Below are experts of layer 8 (counted from 0) of a mixture-of-experts language model. Rows are named router (the router's row for the expert), gate (a neuron's input weights, with its number), up (a neuron's input weights, with its number) and show model dimensions 0-223. Each number is 128 + 32 x the weight over its row's rms, rounded and kept within 0 to 255.
Before each expert's rows: "comes after" lists some tokens at least twice as common just before its tokens as in all text; "gets" lists some tokens that make up at least twice as much of what it gets as of all text. This comes from a sample of Wikipedia text that the model never trained on. Tokens count by the router's weight.

# expert 10
comes after: ",", " well", " such", "),", " but", "s"
gets: " and", ",", " or", " which", " with", " but"
router [117 117 197 121 136 116 132 110  96 107 107 161 135 124 112 153  65  90 112 153 121 178 125 122 111 134 123 158  74 116 144 111 149  82 116  77 139 115 117  99 104 142 192 127 159 187 117 137  94 112 126 111 136 103 162 176 176 154 124 116 103 158 127 149  81 178 172  64  98 133 135 107 164 169  66 125 146  92 127 162 138 113 125  69 173 182 200 184 122 120 107  95 141 110 100 100  82 121 105 152 166 156 148 128 125  75 101 159  91 192 150 174 115 129 128 137 172 151 110 105 149 127 105 156 141 116  66 131 152 128  65 149 130 128 144 121 107 102 102  87  60  84 116 119 133 111 172 100  77 182 179  44  45 112 147 133 124 160 206 193 123  82 176 112 173 118  67 100 154  81 151  82 125 155 131 107 146 104 129 167 135 115 122 153 102 132 152  93 125 136  82 140 172 133 142 147 100  98 114 162  80  88 147 105 131 165 218  69 132  75 139 160 132 158 173 150 130 108 126 118  94 141 138 197]
gate0 [173 181 102 110  87  39 159 131 111 191 189  94 110 149 148  95 144 139 118 146 144  77 110 139 116 168 137 150 144  94 111 126 100 126 167 143 135 211 127 109 139 137 100 143 103 155 108 129 133  71 109 130  97 118  97 112  95 184 144 172 139  71 136  94 142 141 163 102 156 122 121 112 119 108 121  75 158 175  73 149  82 168 197  61  82 134  75 103 179 132 127  38  71 125 148 120 156 101 201 103 120 160 169  88 100 127 142 119 146  68 135  88 145 178 110 112 123 154 143 124 116 131 171  92 138  74  76 131 121  97  97 146 120 147 110  67 132 149 175  72 143 112 209  80 123 128 145 124  91 153 126 147 143 199 114 141 120 136  97 119  76 108  88  85 109 113 218 166 107 105 146  98 108 127 195 125 197 156 148 101 141 128 100 156 118  93 170 131 196  80 177  70  74 121 105 102 167 109 104 123 136 145 100 158 142 141 114 104 143 128 172 182 179 148 112 170 129 134 135 135 102  76 114 152]
up0 [108 164 110 146 157 170 115 166  88 144 116 125 137  99 108 155 170 129 130 104 104 141 166 123 144  83  76 149 127 149 128 146 200 122 136 176 127 139  79 100 113 141 161 119  80 121 102 144 164 117 122 115 104 197 125 136 126 169  98 158 122 120  99  88  93 126 186 107 122 158 166 118 140 111 150 126 172 174 118  94 100 202 122 132  54 108 129 124 121 185 111 160 134 152 174 111 181 108 109 124  98 182 130  93 132 151 140 159 123 160 136 141 116 170 174 146 154  98  87 110 142 140  87  86 127  56 118 111 175 133 119 148 148 127 136 184 104 107 101 135 185 163 124  99 136  93 144 112 133 181  96 109  99 137 131 147 133 173 153 152 103 156 135 169 187 161 114 108 106  41 124  85 159  65 149  80  79 143 126  77 163  88 121 166 105  83 100 122 114 190 144 148 111  57 149 158 153 131 130  91 131  74  98 106 165 155 153 134  89  63 198  82  72 130 154 113 134 116 136  88 124 120 133 132]
gate1 [116 153 159 140 108 129 152 142 121  66 112 130 115 100 186 141  82 127 156 133 124 113 195  78 104 121 141 113 148 133 130 139 139 122 135  70 119 136  77  75  72 137  70 127 108 125  91 130  98 144 132  89 139  75 115 110 151 124  66 125  92 173 129 113  56 123  88 129 137  67 121 128  58 119 162 125  65 130 126 148 144  64 151 142 109 117 148 151 130  68  92 124  98 141 128 198  65  71 139 175  94 127 100 117 171 122 186 148  99  84 146 117 142 161 150 119 159 121 123 116  86 129 163 165 151 102  82  95 130 156 129  66 176 110 104 123 166 134 152  98 155 113 100 133 159 113 155 165 119 147 110 153 101  87 139 152  95 142 154 127 156 115 165 162 192  89 121  60 171 135 139 146  91 111 111 151 159  97 171 115 119 160 152 127  92 175 207 155 162 142 129 119 214 151  97 108 129 143 175 111 163 106 100 175 105 158  76 148 147 190  82 151 170 130 166  96  59  71 153 101  96 142 149 162]
up1 [114  82 108 146 113 141 107  89 160  80  81 146 101 151 174 107 147 144  87 155  96 110 162 100 156 167 124 114 119 107 113 126 122 152 119 131  64 120 156 138 116 160 135 137 133 144 143 119 107 127  86 109 102 157 123 140 111 154 147 121 123 152 107 163 131 173 128 173 142 125 101 134 128 100 115  78  88  99 101 135 127  99 137 156 134 148 111 152 122 122 133 134 141 166 159 151 148 153 116 193 123 161 184 151  93 175 152 134 133 136 107 145 136 178 137 163 141 107 122 181 143 132  88 160 152  96 135 123 153 110 122  98 150 180  94 192 124  93 155 110  92 146  92 141  93 184 130 163  95 121 102 142  19  79 149 136  87  66 206 157  84 143 102 152 128 118 172 162 172 124 172  92 100 197 109 173 116 123  78 200 115 148 130 209 164 174 123 163 196 102 101  89 209 106 116  67  63 111 151 133 170 143 151 139 107 119 158 140 139 108 101 144 124  75 136 155  84 154 119 177 147 103 157 127]
gate2 [128 113 133 202  98  89 121 143  90  81 109  97  58 130 146 120 102  94  67 127 177  50 136  76 147 126 138 138 132 104 125 107 190 159  97 105 130 135 127 142  96 173  94 118 131 160 136 132 169 117 139 143 132 151 113 151 170 129 158 147 124 194 108 104 167 161 131 144 189 171 128 125 120 148 114 137  79 161 139 112 118  93 109 148 108 106 162 101  92 164 127 136  93 115 164 120  90 171 139 139 128 140 131 127 142 130 137 141 152  50 157 126 174  97 113 172 131 113  55 113 167 153 119 143 155 102  35 108 144  90 114  95  88 142 167 154 128 138 118 134  68 147 143 143  81 116 110 133 104 132 129  83 119  94 101 106 175 110 179 106 122 135  57 109  76 144 140 125 133  58 177 161 162 177 155 159 115 101 145 183 144  75  93 146 106 148 170 195 127  47 150 152  87 120 180 129 126 102  81 178 113 114 131 118 132 125  93 109 184 138 171 154 129 120 105 143 140  65 107  60 137 126 111 195]
up2 [107 123 101  64  86 159 140 165 123 161 170 128 149 134  88 104 154 151 113 173 125  63  99  85 111 150 150 116 171 145 137 171 121 135  90 113 139 109 112 159 141 117 138  98 187  59 136  99 150 112 163 126 107 114 129 178  84 134 121 132 188  73 125  89 150 148 147 135 102  50 157 148 174 148 108  98 113 102 133  96 133 141 121 166  97 106 112 144  93 138 121 115  85 174 146 123 114 131 141 113 110 131 139 155  89 167 158 182 120  63 143 181 109  87 119  96 177 162 119 113  95 128 150 151 113 179 101 139 129  95 129  96  90 107 168 141 121 157 110  84 105 135 112 102  93 108 172 114 115 105 135  82 113 110 188 152 174  84 200 127 121 189 114 116 115 135 168 143 113 136 166  89 145 126 118 114 133  98 132 149 137  90 119 107 136  75 112 152 160 126 169  99 159 186 114  76 162  87 165 106 118 166 144  83 125 115  96 159 124 126 143 107 139 134 136 152 101  99 122 123  77  67 177 132]
gate3 [110 108 110 134 144 103 119 161 134  98 114 132  86 170 152 161 135 113 129 102  87 166 123 154 157 108  56 104 126  99 110 145 183  82  73 129 194 142 128 129 135 167 138 135  83 148 110 180 129 178 179 122 113 121 128 168 188 108  79  99 150 120  73 118 124 162 162 195 139 190 134 118 131 135  81  88 187 128 140 141 109 111 116 113 127 113 129 149  79  93 160 170 126 145 129 127 148  94 177  96 117 128  99 109  85 118 160 113 100  76 187 100  89  99 123 120 121 154 135  63 173 113 150 102 149  99  88  67  89 122 120 145 120 126 136 121 167 178 126 131 139 113 122 148 159 121 149 145 159 115 138 182 109 150 105  93 120 130 111  75  90  85  68 160  99 156 150 119 103 119 111 143 123 120  58 129 109 142 160 170 179  92 115 117 120 168 129 146 160 116 147  99 141 121 136 151 126 117 130 162 140 115 145 146  51 130  95 124 114 113  78 108 163 123 145 125  81 166 168 119 131 142 124 111]
up3 [131 139 119 113 154 120 157  91 164 137 132 156  71 128 135 190  67 156  91 150  68  90 152 102  88  87 114 171  77 129 110 165 148 141 117 121 127 158 121 154  94 111 145 132  77 123 121 123  90 142 104 165 120 123 176 137  54 119 145 141 148 124  94  96 191 172 138 140 125  77  99 135 144 125 109 115 167 143 108 116 123  85  28 111 108 133 112 126 127 156 144 135 121 157 133 117  92 113  96 111 117 110 151 106  84  88 159 159 111  84 144 122 165 154  80 104 212 110 129 140 113 166 132 117 172  49 132 118  93 178 113 119 140 138 139 107 157  73 180 136  79 108 119  96 124 115 109 103 134 171 130 138  85 127 117 107 113 169 146  56 137 139 125 200 138 170  83 106 157 144 151 158 155 125 125 104 177 147 152 142  92 115 101 186  83 200 119  82  87 147 161  59 140 100 167 148 110  86 136 141 139 138 113 118  81 174 122 159 132 192 120 102 152 167 121 137 109 153 130 153 129 139 110  89]

# expert 0
comes after: "\n", "\n ", " Born", " Kingdom", " Genus", " Website"
gets: ":", " |", "-", " –", "=", " -"
router [142 100 181 151 154 181 126  87 108 156 108 149 111 111  87 110 111  87 104 167 146 170 143 149 115 166 137 178 104 132 113 113 145 100 121  92 184 138 147 113 162 118 109  89 192 169 110 175  54  97 143 105 110  99 132 133 151 135 129 150 122  89 154 133 119 197  79 113 148 116 160 109 111 186 100  94 146  54 185 142 109  82 161  90 126 157 180 155 139 140  83 102 105 137 131  78  92 167 109 163 104 151 146 113 123  87  55 157 120 193 132 186 138  85  65 121 178 168 126 132 127 133 110 149  85  98 135 157 121  86  86 131 118 178 158  90 134 113 194  98 124 103  99 102 118 127 180 159 141 183  91  82  81 143 111 131 188 169 144 172 115 134 152 109 200 131 136  99 139  88 143  88 113 127  82 166 133  97  81  93  98  63 133 133 110 188 138 201 140 123 101 176 141 133 137 154 108 147 136 157 169 114 183 166  87 159 202 110 104  69 147 184 106 157 159 109 159  94  86 163 101 195 137 136]
gate0 [ 95 129 101 134 129  85  95 129 124 132 104 149  55 151 142  93 139 109  97  88 144 128 137 136 192  94 109 178 131 102  70 189 123 124 108 182  81 159 125 187 148 149 162 122 138 107 195 128 122 125 133  99 106 151 164  89 122 146 144 184 162 103 130 122 122 113  99 144 111 172 175 118 204 163 131 173 129 111 154 208 110  91 226  92 161  28 119 125 137 128 111 107 105 118 126 154 104 158 211 114 147 158 122 147 124  73 141 127 146 123  92 117 134 132 127  97 159 113 124 110 124 132 106 115 127 108  80 170 136 139 151 150 135 113  88 149 145 127 130 133 171 163 151 164 135 125  86 174 137 192  91 125 167 178 131 134 109 186 145  98 132  75 119 136 129 149 106  84 100 144 109 136 157 135 141 142 115  88 162 142 116 216 121 134 105 156 112 124 155 181 135 170 177 145  82  92 179 165 100 129 108 155 138 130 144 119 104 123 132 119 100  91 116 140 173 123 132 151 138 179 138 104 161 153]
up0 [144  92 134 162 160 171 155 102  66 104 128 118  61 101 130 156 126 153 119 165 157 183  89 122 123  77  82 146  91 113 125 184 122  99 135 172 164 156 106 169 123 159  90 122 104  83 100 154 120 151 144  92 117 140 120 170 108 111 140 159 170  95  86 149  89  96 101 148 156 127  89 121 189 144 151 133 101 159 165 137 166  96 156  98 164 165  86 101 131  77  89 156 107  97 146 130 162 139  88 164 167 118 110 147 120  72  80 116  90 141 147 143 109 120 136 137 153 129 141 136 139 104 147 192 150 117  89 165 131 117 179 144  95  76 101 129 173 105 112  76  70 181  83 168 115 124 141 164  84  95  89 173 223 132 140  78 128 114 162 109 146 105 110 175 137 193 172 138 126 106 113 112 177 101  92 139 164 121 171  69  75 196 131 134 129 168 129 212 126 115 118 167 142 130 126 154 163 128 131 115 114 136 161 133 109  78 102 107 156 162 138 105 112 151 117 127 143 134  46 119 143 106 111 139]
gate1 [114 118 171 186 124 180 103 153 126  98 165 124 145 165 155 116 109 118  70  63  93 109 135 150 104  81 122 111 156  87 120 116 139 136  94 117 160  87 162 129 148 128 124  88 176 159  92 127 164 156 133  75 127 136 173 113  91  71 103 140 124  67 185 141 164 158  59 183 104  95 144  85 149 139 119 107 118 117 129 135 141 142 141  93  86  93 162 127 171 122 143 114 188 129 155 179  82  79 133 118  74 163 153 194 135 122 123  86 168 126  90 121 142 140  75 158 106 164 100  88 146  97 171 103 148  76 142 104 166 158  65 123 165 148  88  94 137 111 154 155 122 107 121 139 169 121 149 128 165  76 101 147 119 146 148  86 129 133  86  70  74 127 124 142 111 122  81  54 214 109 178  85 139 124 163  95 115  75 131 147 145 135 149 170  78 141 102 113 115 174 184  86  61 141 127  98 129  61 109  99 140  96 123  99 116 137  98 137 128 180 107 118  98  60 147 154  98  89 121 182 197 111 112  72]
up1 [127 122 103 130 119  20  81 118 104 126 141  73 159 112 115 144 137 104  94 112 123 151 202 144 127 187 177 159 151 129  86 126 179  39  59 115 127 167 163 111 134 160 131  89 119 127 162 172  65 119 158 114 129 159 164 144 123 110 145  94  90  97 163 104 104  99 156  72 129 122 119 103  99 101 110 134  82 116 106 158 139 160 117 151  97  96 119  99  66 103 117 110 105 119 126 104 141 107 100 107 172 145 175  89 143  89 120 126 148 130 173 109 141  95 133 108 136  44 117 122 154  94 145 156 132 113 172 111 130  50 133 128 189 128 138  81  80 134  80 115 144 127 110 101 137 123 149 120 194 143  99 121 149  96 137  91 119 137 151 158  56 103 108 128 134 114 221 153 104 123 116 150 152 175 176 119 137 176 181 161 104 129  93 183  70 172 105  71 113 128 110 198  97 118 125 145  74 153 114 114  81 163 134 142 130 159 146 156 137 109 141 105 128  76 177 124 137  79 102 156 194 137 137  94]
gate2 [166 175 143  99 116 149 132 122 202 177 124  46  58 141 156  94 142 108 169 141 137 144 139 154 100  87 119 111 144 154 115  35 173 104 141 112 102 114 120  90 108 172 108 133 115 106 143 170 221 102 105  93 126  88 111 138  64 132 102  72 138 178 125  96 106  54 142 152 156 139 130 140 115  94 154 159 111 122 111 165 141 148 138 135 116  97 109 103 151 132 136 156 135 159 146 141 187  90  90  79 133 202 136 146 168 128 148 106 153 101 160 124 106 115 133 139 171 128 100 107 162 183  76  98 118 141 165 151 152 169 106  91  37  96 118 164 128 137 115 101  91 129 124 132  92 109  70 116 172 128 123 151  83  96  79  99 142 116 119 145 145 154 170 181 130 180 125 159 134 167  63 139 117 158 178 146  96 132  95  96 108 136 118 160 150  79 120 193 134 151 100  73 127 155 138 154 167 111 101 110 139  96 135 213 156 210 162 152 138 118 118 124 200 119 214 107  96 101 155 105 109 117  83  90]
up2 [ 98 156 132  88 134 146 124 116 151  67 127 145 128  76  92 163 161 138 165 119 120 163 118 125  96 142 169  92 180  96 158 124 148  96 108  71  99 154 144 141 115 156 194 113 118 103 168  78 120 135 177 134 106 121 102 120 134 129 148 108 110 162 156 111 155 135 139 134 123 131 104 145 126 170 120 164  61 121 120  73 116 123 153  51 150 123 125  73 149 142 162 104 104 157 127 150 161 147 122  83  99 128 132 114 185 147 151 108 119 140 170  84 120 160 180 175 149 130 119 159 149 179  91 127 119 147 130 147  97 113  94 155 137 170 131 155 163 117 177 147 125  98 136  97 103 169  98 214  81 195 179 109 121 173  93  95 150 141 135 147 100 206  98 183 115  95 115 133 104 117 131  92 181  83 204 116 199  84  88 122  98 156 135 105 111 104 162 101 136 182 159 146  77  91 141  65 146 132  51 109 117 117 112 163 159 146 166 175 139 101  63 155 149 134 140 190  75 107 103 142 128  71 128 164]
gate3 [138  92 104 156 152 171 112 102 111 148 140 105 119 139 147 127 130 158 165 129 151 180  89 114 140 120  31 116  80 142 113 154 161 136  98 161 185 142 164 184 153  72 162 176 172 121 146 113  65 137 144 111 119 126 129 132 132 109 107 114 113 144 118 135 106 149 148 146 113 124 107 117 117 110 126  97 140 118 133 132 124  79 180 108 105 117 176 120 173  99 130 101 117 132 131 105 136 118 151 146 104 157 164 116 159 134  86 160  98 132 145  61 113 149  73  67  60 139 135  75 140 141 112 128 165 183  69 153 117 123 122 146  56  99 106  84 150 104 128 138 170 155  80 143 135 108 138 131  98 166 125 150  67 177 149 135 116 111 126  58 126 135 141  88 173 158 145 108 159 132 118  64 174 151 121 113  58 167 129 100 136 135 151 112  71  88 167 173 136  89  96  98 146 175 194 157  59 133 131 231 151 111 135  72 139  88 106 130 127 165 149 192 140 154 165 107 114  88  96 138 123 187 111 113]
up3 [125 130 120 145  89 113  94 105 179  81 138 189 151 166 156 125 136  83 166 116 133  83  93 179 152 138  73 155 101 100  82 114 159 105 165 155 206 161  91  73 173 132 125 136 171 155  99 129 178  80 137 102 111 167  80  83 144 116  81 130 153 117 124 135 100 107 100 183 141 192 150 191 120  96 150 113 148 187 183  85 111  95 115  84 117 142 147 130 162 123 103 133 146 151 115 100 111 101 170 108 124 136  93 107 165 124 101 116 157 126 141  90 140 126  74 166 152 203 110 135  88 136 101  84 170 138 140 126 136  73  66 128  72  82 121 154 143  69 100  91 121 110 175 118 154 106 132 117  93 146 135 144 137 113 147 180 144 134 199 148 122 191 106 130 120  65  95 140  94 145 112 185 150 156 190 130  76  75 169 104 161 118 115 109 141 143  79 128 115  95  37 135 111  88 106 146 134 103 134 139 151 128 122 145 100  98 118 116 147 173 158 122 157 124  45 118 109 123 143 200 165 156 154 115]

# expert 16
comes after: " of", " in", " to", ".", " at", " on"
gets: " the", " The", "'s", "The", " its", " an"
router [122 196 163 153 149 123 116 115 113  81 121 151 168 121 106 174 104 104  50  85 171 149 159 142 163 169 127 154 141 125 124  54 149 149 150  89 131 117 130 110 141 161 120 122 167 176 146 178 108 110 181 141 109 120 146 179 170 137 174 134  98 107 104 117  81 191  69 105 106  82 141 134 138 134  72  94 163 102 153  67 152  85 122 100 121 148 163 124  95 116 122  97 163  73 109 120  78 121  96 124 184 126 117 130 169  93 129 180  95 156  88 181 125  74 131 146 143 151  74 129 116 130 106 148  86 124 129  91  64 139 118 112 118 128 125 127 113 105  89  74  87  84 105  41 150 120 128 169  68 162 121 167  74 150 143 155 125 129 168 114  93  82 173 128 170 148 161 134 131 119 163 121  88 190 122 163 164  80 167 110 150  77 120 135 116 158 103 147 162 161  96 176 161 136 149 120 128 163 182 159 143  70 136 134 149 174 174 126 114 124 157 158 134 143 168 120 128 127 127 145 128 167  99 205]
gate0 [142 103 152  92  82 147  69 123 155 103 133 140  95 193 143 161  92 151 149  84 121 159 123  79  90 142 126 175 109 133  86 148 141 103 149 145  75  83 152 106 104 135 149 106 119 163 141 126 145 124 154 171 149 147 162 177 146 159 134 160 142 100 158  78 134  98 154 141 115 180 159 112 124 149 152 143 159  68 135 135 137 108 140 134 104 146 182  73 111 121 106 146 158 125 153 131 112  90 161 104 122 154  78  89 167  99 141 103 160 123 158 172 116 118 107 169 114 105  98 126 160  54  97 129 122 113 195 152 100 133  90 168 138 133 179  76 118 138  95  79 162  79 167 157 160 163 136 148 138 144  97 119 123 175 151 183 132 110  75 129 109 133 161  76 172 114 127 120 150  96 118  86 140 116 196 149 128  93  93 110 116 100 133 159 184 135 144 157  97  98 163 165  56 162  85 165 134 156  99 139 128 126  67 135 170  74 135 169 123 166  93 140  86  95 196 112 167 146 164  86 137 132  85 108]
up0 [120  85  80 104 135 118 145 147 129 163 125 140 100 116 165 155 124 131 138 181 183 154 188  77 159  92 139 178 149 103  82 126  87 124 128  97 121 169 104 150 176 210 193 120 107 133  40 151 145 101 123 151 106 119 153 154 106  99 187 165  91 124 184 116 127 148 148 108 106  51 150 119 162 115 142 100 164  63 127 111  92 124 176 149 122 111 110 114 106 139  82 150 116 168 159 116 141  95 164 134 155 166 117 133 137  95  86 255 126 128 102 180 107 195 143 102 111 153 139 147 127 109 129  78 105 140 126 163 141 141 149 123 137 243 148 170 116 131 134 146 151 105 106 162 110 118  76 106 137 128 145 172 108  92 172 174 184 151  83 102 109 105 103 174  94 110 148 141 146 122 140 160  94 141 119 145 118 147  93 151 139 149 112 132 141  74 142 141 141  86 126  88 120  84 185 132 114 200 154 142 191 166 113 155 157 140 116  95 154  92 161 147 113 106 127 180 114 121 173 112 180 177 146 129]
gate1 [125 119 154  98  89 117 165 125  83 138  79 204 167 131 114 118  87 140 138 160 119 125 123  34 126 179 103 154 139 126 106 158 122  86 103  92 163  91 127 128  88 117 148  80 164 124 168  79 142 147 139 121 111 158  86 155 148 125  48 135 124 157 131 111 135 107  75  67 132 128 104 118 132  98  79 111 125 114 145  61 122 148 115 139 195  97 127 178 173  83 161 156 123  90 106 132 173 153 168 103 117 115 135 136 118  85 132 139 128 126 169  99 128 185 129 176 100  81 122 113  86  90 131 184 129 124 147 103 128 190 123 141 131 115 218 139 120 127  81 113  84  94  93 167 124 114 101  90  69 155 118 115  99 189 146  93 114 135 141 150 133  80  72 123  84  91 114 178 133 163 111 149 133 128 110 111  47 110 134 106  95 126  69 106  61  87 153 114 126 104 156 104 142  64 142 114 111 140 107 162 105 134 159 130 175 203 102 106 115  79 120 112 147 124 138 125 154 110  94 119 136 117  94 197]
up1 [113 112 147  78 101 120 124 147 181  84 187  84 138 154 104 148 136 135 121  71 100 139 116 179 115 128 110  53 118 131 135 129 138  77  94 125 196 140  81 115 183 116 121 153 116 121 150  68 148 177 161 121 129 157 146 158  89 157 134 122 134 174 108 118 144 114 153 131 125 154  43 184 153 118 115 146 143  61 125 136 143 140 167 166  85 112 123 149 111 126 140 156 173 182 157  98 122 113 151 176 158 150 126 144 108 138 130  73 169 161  42 141 130 140  70  63 137  70 185 176 145 137 202 134  85 131 109  99 123 128 142 128 159 136 136 118 128 137 142 201  96 115 163  88  79  86 122 168 147 155 158  57 122 128  50 172 144 152 145 180 111 176 133 126  92 125 173 106 100 139  52  86  86 138 108 175 133 104 139 141 151 172 106 157 137  92 180 126 151 173 157  90 130 111 115 159 173  68 115 129 140 114 143 133  93 137  81 175 125 194 132 111 126 106 138  98 106 108 114 158 165 110 230  59]
gate2 [173 141 118  92  92 128 161 136 101  85 149 123  35 168 167 106 127 120 110 118  77 106 125  96 145 115  90 151 129 167 110  89 133 150  52 166  61 136 134  95 102  72 103 163 111 128 153 128 138 104 118  86 170 145  36 121 151 130 105 128 108 109 139  83 143 139  49  41  88 164 212 108 158 169  83  78 154 126 141 117 100  94 131  95 145 133 124  86 134 155  74  90 191 120 155  63 111 115 117 125  84  85 155 118 137 116  96 136 120 156 175 145 172 158 115 170  76 123 162  98  66 202 215 165 155 130 116  76  83 150  94 182  37 162 166 107 151  84 159 155  74 117 133 115 116 126 184  88 142 132 163 115 121 113 127 131 141 149 159 100 110 161 152 138 128 136 141 151 100  83  90 128 155 137 115  97 143 126 153  85 138  39 159 127 160 121 164 131  65 140 143 136 131 138  72 152 104 122  63  90 152 121 136 154 111 147 107  99 123 147 120  63 126 150 128  94  87 163 128 171 165 133 178 167]
up2 [110 173 134 153 122 116 174  72 103 128 105 106 133 120  96 106 178 137 112 161 146 122  63 156 116 203 133 134 112 120 147 117 126 126 120 183 104  57  74 189 165 169 113 166  87 119 169 135 119  95 134 154 153 148 142 116 121  95 111  85 106  49 129  74 176 155 148 119 128  79 144 174 127 140 157 148 129 144  99 100  73 168  86 109 206 140 104 154 100 123 127 142  92  89  89 145 162 131 150 172 116 115 109 106  65  81 106 149 105  77  96 159  63  98  66 185 127  43  98 198 130 119 105 145 194 121 123  93 110 118 159 115 127 120 169  85 110 115  98 141 157 134 106 147 161 182 128 111 197 151 152  99 168 117 100 104 122 170 172 110 128 107 135 193 105 145 135 148 204  93  99 131 129  75 130 120 123 137 143 103  26 117  82 156  96 147 100 132 166  89  97 103 129 138 107 111 143 104  75  73 119 177 133 100 153 106  90 129  89 110 131  99  82 140  76  59 160  87 118 109 122 119 160 114]
gate3 [181 146 153 119 161 109 147  88 110 131 163 134 116 114 168 121 209 146 136 122 170 140 122  75 123 168  65  98 202  92 117 125 147 134 147 209 103  73  85 145 112  48 157 125  91 135  91 147 161 122 127 132 134 157  44 170 134  93 129 140 151 175 141 180 113 130  71 119 129 126 139 103 153  78 176 112 117 142 101 144 170 166 175 109 140 145  67 211 129 152  97 150 121 124 121 138 162 129  82 197 129 129 124 111 182 125 107 147 102  62 119  80 189 123 209 143  73 165 116 185 141 152 121 140 162 162 135 138  97  59 165 206  84 165 130 178 107 102 104 224 100 133 139 138 106  79 162 109 153  82  82 124 132  98 160 120 172 153 103 110 150  51 142 104 131 104  93  79 166 176 104  97  73 132 136 131 132 108 188 124  97  96 138 143 167 101 115  72 139 119  81 128 134  75 140 142 132  89 164 169 127  90 102  64 179  82 154 185 157 106 124 137 165  95 152 166 157 113 180 156 203 116 120 112]
up3 [162 119 176  82  41 138 140 184 135 102  81 108  92 114 101 154 115 151  88 131  41  74 145 104 143  63 144 121 159 104  69  77 169 195 148 173 138 103 133 108 157 182 103  92 104 132 170 100  97 146 131 134 133 185 169 133 170 110 153 108 100 120 134  57 128 147 118 106 200 120 130 135 190 146 120  72  90 111 142 145 110  73 116 108  84 139 129 181 143  82  99 132 106 110  56 132 151 138 131 123  69 120 179  91 129 130 169 156 134 153 105 155 123 123 112  80 157 116 136 154 146  94 106 129 185 116 151  94 133 132 185  66 110 121 129 131 127  90 117 155 135 123  63 152 126  98 145 115 158 149 105 148 162 175 158 143 152 103 131  84 138 179 140 204 109 101 118 117  95 124  60 171 151 120 134 179 124  79  86 102  79 116 139  98 120 135 101 127 147 104 175 201 198 124 106  91 142 159 147 139 129 108 156 134 112 125 152 122 176 141 108 122  85 145 149 112 103 107 129 220 149  95 143  99]